Below are experts of layer 6 (counted from 0) of a mixture-of-experts language model. Rows are named router (the router's row for the expert), up (a neuron's input weights, with its number), down (a neuron's output weights, with its number) and show model dimensions 0-223. Each number is 128 + 24 x the weight over its row's rms, rounded and kept within 0 to 255. Numbers have three digits each.
After each expert's rows: a language model's description of what the expert responds to; "gets" lists some tokens that make up at least twice as much of what it gets as of all text. This comes from a sample of Wikipedia text that the model never trained on. Tokens count by the router's weight.

# expert 20
router:119106156147125085115126135087122135127125134096079156097151090165129140129086139162142097095128146116146162130148139138148152095122130141131095123172123126122129138132088163098135120097111145161089121159133146136102158165111127148096137181125142109087152123111136158138153136106126131133138085105083152163131149123155164120139128116148120102135151144128077103133109157120154172116140137150136073143077126152112118084088116119109159129135163073131134084164102131130168098095164167132158164179147118109147151145147111134130154092110085140107154119152120108148110117100116162135111150103134151154120134129147111124116151096163113142196102114137139135125091099098129149131153
up0:135126127151110130144121130126123129141116149112113123079137120131133121092151112128114118157146114123142135185132118137085111141084114115121110142135155124140145167075112115137123153139121124130129099162134119147145157117123112109155121114127134137100090112144136143144134149143155100145150147109086137147121101138124077155173142138089129167175106136133077136115110105095129119177065182133135137123146158128118086110124084179100120173128176104137124106090103101092114121115186170120131179125071097171131125134161140146140177135168123103096075145167144149140150093142120117146118154144132116091117082106116180149129113120079131109126108111125125128106116115124145157105114
down0:117098136099119124145151114112111128106145092134100077138094112140169137121125090128146109139152134139147110155085164141153092164195126111103180103156106147141143142128123158125123106159101152103106125168085092143103130152107108118117102119123159125172145084119119143115140112124112119123108163149187150124129120122180128124090105098116136145108137117132129134139162135109153165105120080138153121110107127111160161173122136106131141116132118094117174149143104116121165132116146129113167084098121156135167124133106134124105085145107092107150142101091092117143147170093140110061081155140079102145132129130161103119102122163168151129147116146131125165128096165122125112137122
Description: Linking verbs and prepositions. Copulas and relational words after a subject or comma, such as is, was, as, by, with, including, under.
gets: "is ", "as ", "by ", "with ", "on ", "are "

# expert 0
router:144115152113111137115143125149128106110112135086091172106127122129097140130114129105143108123162124116088134114149150142169108076112114172185122158130157156156124096107108153112154148156107142160139113113161120139136151116158170156086145175123143135142150103186130119109139127133118100144130132138123100140137118154146081099094142123139158069115169161116149105120121121131161101118081129108145117150118119141114115143081095153133111163103120166165112116114162065145165160143122110134125097117110145143146113105157091145100131156163150165123109156121141151146151102096140167062096138099132145097160130130168099085108154091142152120097156115134125120117136116119111097132116
up1:136095161116093143142152111155118113157107134139103177146112153099103147102111152143136130136132115162048109115106153104094128115173098131128147135095128151142131138113110125126119144131133126124121102145120148118107117148107115165120117114095154100099156153102133121160162151124131180110145095194125099118144149141105117116151115148128122146100164159106142119165116105125106131136134140149130093098096120131128109092186144135163149121073110129101110116165141120155118126127125152108141096125108124163117117149144050170134125104155166118151132139157080103138098151147154141082131156096100103128103185089110083094077128095155122141106108127122111151160112146123128100124137
down1:134117125119132076127090123112143145164160173133152077141067123079094124120123115089100141125131103124116141155110113134156133130118135127113126109137152146136122139171136129119186088100127079093148152132146107149119127109134141146135131131120120088110143101141125096107121140121114119158117147095117153160102079122152152134143153132082110110154093137137107196093111111128075144137153110110175109135150111128113145165092111123111116134138168150124181127146138134118146125125110145182142142137135168116148165151086172069120137161137103110129098074121130106117131108120114073168152103168139148144125115156153159153146119142171125137121091142112094140127125120154127171128104
Description: Determiners and gradable adjectives. Articles and quantifiers like a, an, one, no, and adjectives after them such as less, much, large, friendly.
gets: "a ", "an ", "one ", "more ", "A ", "most "

# expert 1
router:086137149094115103160160131108118085138164134131111153123090143135142148148136142148140172148087169138162100104119170119160204112128144177132139149087152162124145124143151116135110164083086115147090133137111103147102125119075115109095144125149153132152124108137128111128122095167082164168119156113108133111106133112119152113117141102156134156127127117146131169140107097122128101105114135118111120097092087166123076113151125110094119107129096155079085167134168152144122107099123111135170127157140157143133101125136141087137157128165122103118158144097129089149110116147105135169161150172129139154085099111139147121099136128136149095139147110103112154144129120117125114143105
up3:130079156132103103140132109129101145115155119110147116111117079120138120138086203161127117178142107116150118168096108078123119188113121176101085148155177127177121122122130151105102105135085145158168110148138147145107139112133138119130112104158122131113103098142104105109140131134126156071142145124109148126123108089109120105123107112089109149154142170092115136178133114130114132114145134129133086071124125166090081121114118105084103127131108182118134184131132156133153109149120144124123129126149087131156117147123110111113141143141091117159137111124112112122104125149138111130147146161193153124100144127106172107116112156131164106154134138121092097155126148155113139115126
down3:118131091145158112143120142153127166117110122129103178100181102153113101124146123112113145087112171109149127101147137135122133165122157076106159135130059136091109121106120139136216131110154122118145162136118114119127138078115116153152114161099156089135127170153122098176121106151118103109128125091132179101114127118077124158170115148129128095097150134135111126133111128105155160144079171110094104180176140109101149130112154118131158099122132095105159126117120121099082141110173159113135173113107153165137087138124138103118095121134125104119146149129110158113139152137163129116114118120122120152115114126143116119151110173128139125145112152112111159102140112120123090112118
Description: Table headers and row breaks. Pipe separators, line breaks and header words in Markdown tables of sports, elections and results, such as Date, Votes, Notes.
gets: "|", "\n", " ", "0 ", "\n\n", "— "

# expert 5
router:129133189156104175115144119174121160100132148136135149120166103135111094091128124115114148134116130172099183124142150158133160119130133131137172143127122124127105120154144116135129167123174089128097111095103131115167115126113146121133086089096131098076136164104112114113082174136161105124098130151138139108119078179139139092128142158078102125149110121155107135098079116152104078156071135116158123140131119128124139119128167141118141164099119164129139141133106138139076134109138138148094112134128090113103151166104133069121143136133128144104113123141110131111133138111112100127163066151129106174143153119136150146163091103170110129142122144144144126111108134152104115136148
up0:144099142156112163124129136118154160100126120087123136118070145089118099107108155129128136153131136196133151155097146138085141118150128092139159172104129125138088125116113113136121185130173130099137133132161133126139167111132144122122097140075139129132128080132136126144142168115118164074131121144127181058150140124151110135160133129137102134087129182056114127116082139080116114179142123128060127151119136108162140109146158113152167118091126140123139157110141141131147156116130188129139119139105118132094127174125136107142102160125117130121130132164120142112140144104126128121105113126142121125193110116092097106102147102108132132107111134137141132089112117137128159114125
down0:134108142144091127159115106148107124172111160114140127110156168145148135166142100144109137092159127091111154111154168097192154080163085138141134153177140132104131121121133146095139154144131108138095121151103126130086122163161095110119126138079105094093106121137127154131120117118128129117111147119105120136125150140127161149100160161078140129126095121157104118067158128119104132140109098121103136132090184159109116135149125143148160117118141123102144141096094119108093115087113160137100168132147101145123103096128127152150110166158121136120122093118129120152122101117139163114123153069162141137127118106086145145086149113178134147197113139150154105147130086122104126111110
Description: Clause-linking and, was. Conjunction and or verbs like was, were, began right after a comma or He/She in biographical narrative, e.g. and became.
gets: "and ", "was ", "or ", "were ", "He ", "been "

# expert 29
router:088141102128102126124123173091153136121112119163144128141135136151157106128124116122108112147112126091123134142127103133169112140136125106099097121118118094172121149109115061146083144125138183160147147101145132152122137168119115159148134153162116082150112100175166172092134085080106144114123150134125162135127149123107152122129100188125125124133070129133126099103134179129102154147158125137111175142157113104124132122127130110154128154119105135122138118118187118158130128133136091145135113091106140088088167138147125158145154137147173147135080079117117099151146110104126159144125123140104126142079141091135122132076069137141123160154146139154113110126118122099145162155099
up0:144114114142134164154121102147129119129169100144136175105108166104171103107113149123100139120118164153135125129128158112108172145143133140174114106152133139117118132183141112163145129130115110085087174175095148132171138132133103112112103129107091124144149131141106080109131130150175096115146131147144137121099117120099149092120131167110110131155062161130100113079105131087104130136087139129117131139146110142121137112122158108105133160182144148149154138124140106105114129105140110127152126152149132134115129148135113098123162126162098151140142129125113124144128106100150140088167069119145150113138183170111147166082155065097162085159135149172144119126140123153106160116123
down0:130131161136142114117157201198121118144140124109151095149185121181125134146132148122144123130117131126128134131133101118139111075087137127112145138105129119158120149137102119121157143123118122108162121120150104099088130118122134109119112123124132123078113122152137104086167132160080130122158146149130097147111139141176119126123135111078133161121140112152137156136130133120145143134109084112131154126154132089073145079133170149101104128101107108122107115115074127111131150137149135087116202118130099138133118147167102130123089116094176140132103144105153115074109095160124146154069125133138159138128090114102149130100161119126133195071146126103136116126108128108112128144127
Description: Quantifiers and list breaks. Quantity words after of or by, such as all, both, several, three, and line breaks ending cast-list entries.
gets: "\n", "U", "two ", "O", "all ", "other "

# expert 28
router:117114100144128152095116118143122109129137122086147135148125129084127124125135115124150164100177106144112127151137137105075164162154098116114143123137137088106154114164156115124153157127166154161152146160116137104124115099107114148117093154141100113066127110139093127143111138147153169113123093083145180136124108153126144135123166128116140126114133089118101126091142084103153090121148145129166075113094094131163158144125122166141160085116102099136101140154144115139119152098170134123147124112137114153139129140164113105108155126142131134099161127176140152113142144135155136135195093088142108090106168143120080133147139086162150113084153131139105160084161124152113111106129
up3:156132081093104101105129149154157158173127102167141131165127146086150131135165115174112085121103104110106133122092107130122123149137138108179121113106119138104128101095129111162137175110147102102128127140125114129115132141118129156136130084128105096110146152169133158150056121106101159110128129112119138155146137133130127115122144105147154109072146159149117082123125131118122089113171118141134156156137107126110110152130133147132092159131140130133101103146128148167119111124141102133144141147131127154065169152124115147145046144083129133106122089104157144148128110091135130141159149084076120117182113150139135068125101117113128151167130138106131132157151108147160155108104
down3:141142105150166145141117140146123114132121168114141152119115124129101117110082112116123116102169103098118130135157102133164153109107133132152123117106168141137187135129106136141129086122188144149101144128134163138088083095119160117090149137144157152127114125106170137143123130152125125094181110118142136148131141123104117148123177130149121144097102116083086181104133072088116110092113175124136103124169197174103139145116104114151125118118144166121118081122172100133104142150144129119090129149137109133104107152142153107097158126124141093092122125135104114095132148130111103173082111125160153120114120120163145153168156139112112113091100165125162082114127145141107126140142
Description: Sentence and section breaks. Full stops and line breaks ending sentences, paragraphs or list items before headings or new lines, plus list dashes.
gets: ". ", "\n", "\n\n", "- ", ": ", "). "

# expert 2
router:124117170159161122148158148111128098085099132133066158107169091119095090130132099102124152104143148119131107125142117104135106132135101149156126155143109136126132117142138120131159100095112152139103141120130140144165155141102150148162139191124119100143141165145142137132112127154130096147156117108142137188156125103130135112143142149155128141139173143142141100139116105119161089123146161132144143164143155116085172151105099116134122132099112125106092125105150110111144190120094113146116116102177164119155121130137146131114144170104080138122180124130135144138106112126138166067113093121104115094135122126129125137088128145106128110039099140135134117116129104104167160082171
up1:162113150107094120143122126153137075159142142172120126160117107120149140128175132138124113130143071161095096167121187146105127145136136136135118180141107145126169117124112195112133119095092127106107108113128184127119090136128132126105145178157118140145194126104143073128145113132103095060130107074137092130131133156114142102137106106146118084134165123134149123124151151129097147114113141136173144110119118144149116128122146147125112139138147162136109160088101110129170151111085079146132134148116154126128132134125093106126147160110143136155113096124123134148139158118096140136085118113105114116094080120152143128164190137109111127117105138114120146111148131156097120164154
down1:110153130167144143152136127132121140152109103106121135085121161158129125136122148149131111139108131112168128082152096105118116114148121186134150078075140149166113125119117069105113164126134103132162129131133154180163154116122133146146150145098146135107115147176110149101155166138141119155113138160128146102128091092127102131124117144124155111123085158090095087148137076127150131117144070146084104128135153144102151127154144070114102135119105113119171122149109113125096100110190159138128116112147109121131152158173147117102110129140137101098145158079173148109124103111140139121148161119116121163115109128148114146130078145174119131096149107103140095129094119109147114120089
Description: Articles and hyphens. Determiners starting a noun phrase, mostly the, The, a, an, each, entire, plus hyphens inside compounds like desert-scape, feed-water.
gets: "the ", "-", "The ", "a ", "–", "A "

# expert 44
router:121141113138106106083121161145124122141143163151130092097138152162137103139097089120124137144113116137141121129129095128165083108099146116120128110140125121168136134177122136126102087113126149151121102097157158101111124143140148121121162091127118119134111130092150153124118103119148157112150142149091090156134106107103147161144137146142099131146094168131149098142135104110112101135139087134092166108134143137130109160137105123147144117155110096142148097128175122149125146105109072119104150149096177097111122129129182144165147155170146152159141088116077093165121104140124159160124132156124131145131066148118153189094078128108106169151141121123114086121109098111138163183094
up1:180106125133145129128127103151138141094121135090110161093104169128159107136167109121135097100121124128163125117142134123148160140105164120132104093074125145110157180059103102137143120102108143148106141137150150132137144111131160129075100130156160209132122137133121127134112194154151136142114134070122139107148082089106119125145114144117062126141130095120107113153102133143147090127098112125128154120092126137146138097149132155148125120169149087144161143179127134111133174157148154124097133125129174104170098143148126086130156114133126078129141129119171113108132118139101136138144126117102147120134081132147113114155131174130128129102104150106135112106099122119103127097148
down1:119120146154100137120092098102147132114136142134152120148147080139143133142115109178193137196157133120083147109122142129106130144128133170104127114114167128090171119133169149129164115116107116139141102109123134129104142127140127111136160141106142141112116103145105127138105094106153132160154124137126142199137145160197138137118136069146137155130129107100152112115150099146132162144162145151142123112141098140089160085162096119117110111079128104159107104143129112153143132097102083107141157059139133124148115085126120151111150137102112167128146162134136128140126129125123112146112108161126144104085143146088136134104110143058130089123169120156101122107087106102121133151138
Description: Semicolons in lists. Semicolons and line breaks separating items in credit lists, infobox fields and result rows, such as Battlecat; Terrace Martin.
gets: "; ", "\n", "); ", ". ", ";", ","

# expert 31
router:128122126111131100119121182095136155115134156153156165130170126159110131145098105138108131129129130127110117096123135078106140164076113103117137178151154120160120084142151088142105101115104133148129123128114130150146108165126101106087136108170128106152096123086123133157121144108125153097118161125104173111102142133099125146115094141128122120102109131139121115146136166128066136181145139095079179106147162140116108132095128122171132129150128085075150102137155140127164137167095083137107126141128155092152162098128129147120105128161124161157124106121118117136143100192121123104133132131145153103138093133134141098101072115119136188122159111156114115112123146110128121177102
up3:149123129091138104113133104126126136153142135121110166130093080080111111137130136136089114099132105097133098184091139114099165124106163146147129097147156133149169104112116186156101119141121129126147105127143098138138141165165143127111117097150115159121127116122143144133126140122154149164074170099141127146148129150145121112143134089127070109109137149103139152112133147158143144128108161148101122129115104120117106160112113186171116114122121106148072095147108173157122182139137147174160133121112110167110106111129103128115104128161122135123150104073149157089123090114142087141141159170108142143127115125095161115136144149135093151170149160133123145109178108101107106110169
down3:140086114129117138110163120156184107124143120131128093155147137190134134125166117138138143158125124125125157122122160120181112136151092104114129115150098098142127153127131115113096148153121167105138099130116150117115119111094155130134148130106167091149109153191130148146145087136143148145121081136099116131105150168137138148106145132115127168114133093164115129169121109166094080138142147137097145151100073116146117137129157080132151132164146119147167199134125147129124125132135114098105097145155128128142115161107103110149132121099135129100116132148115159141118125141191148105100070090137086120162122123147141144088101085096101119088126096093101120172159144154133129115136
Description: Ordinals and number pieces. Ordinal suffixes and words like th, st, first, tenth, and number fragments in year ranges or scores, as in 38th Cavalry.
gets: "th ", "first ", ",", "200", "second ", "st "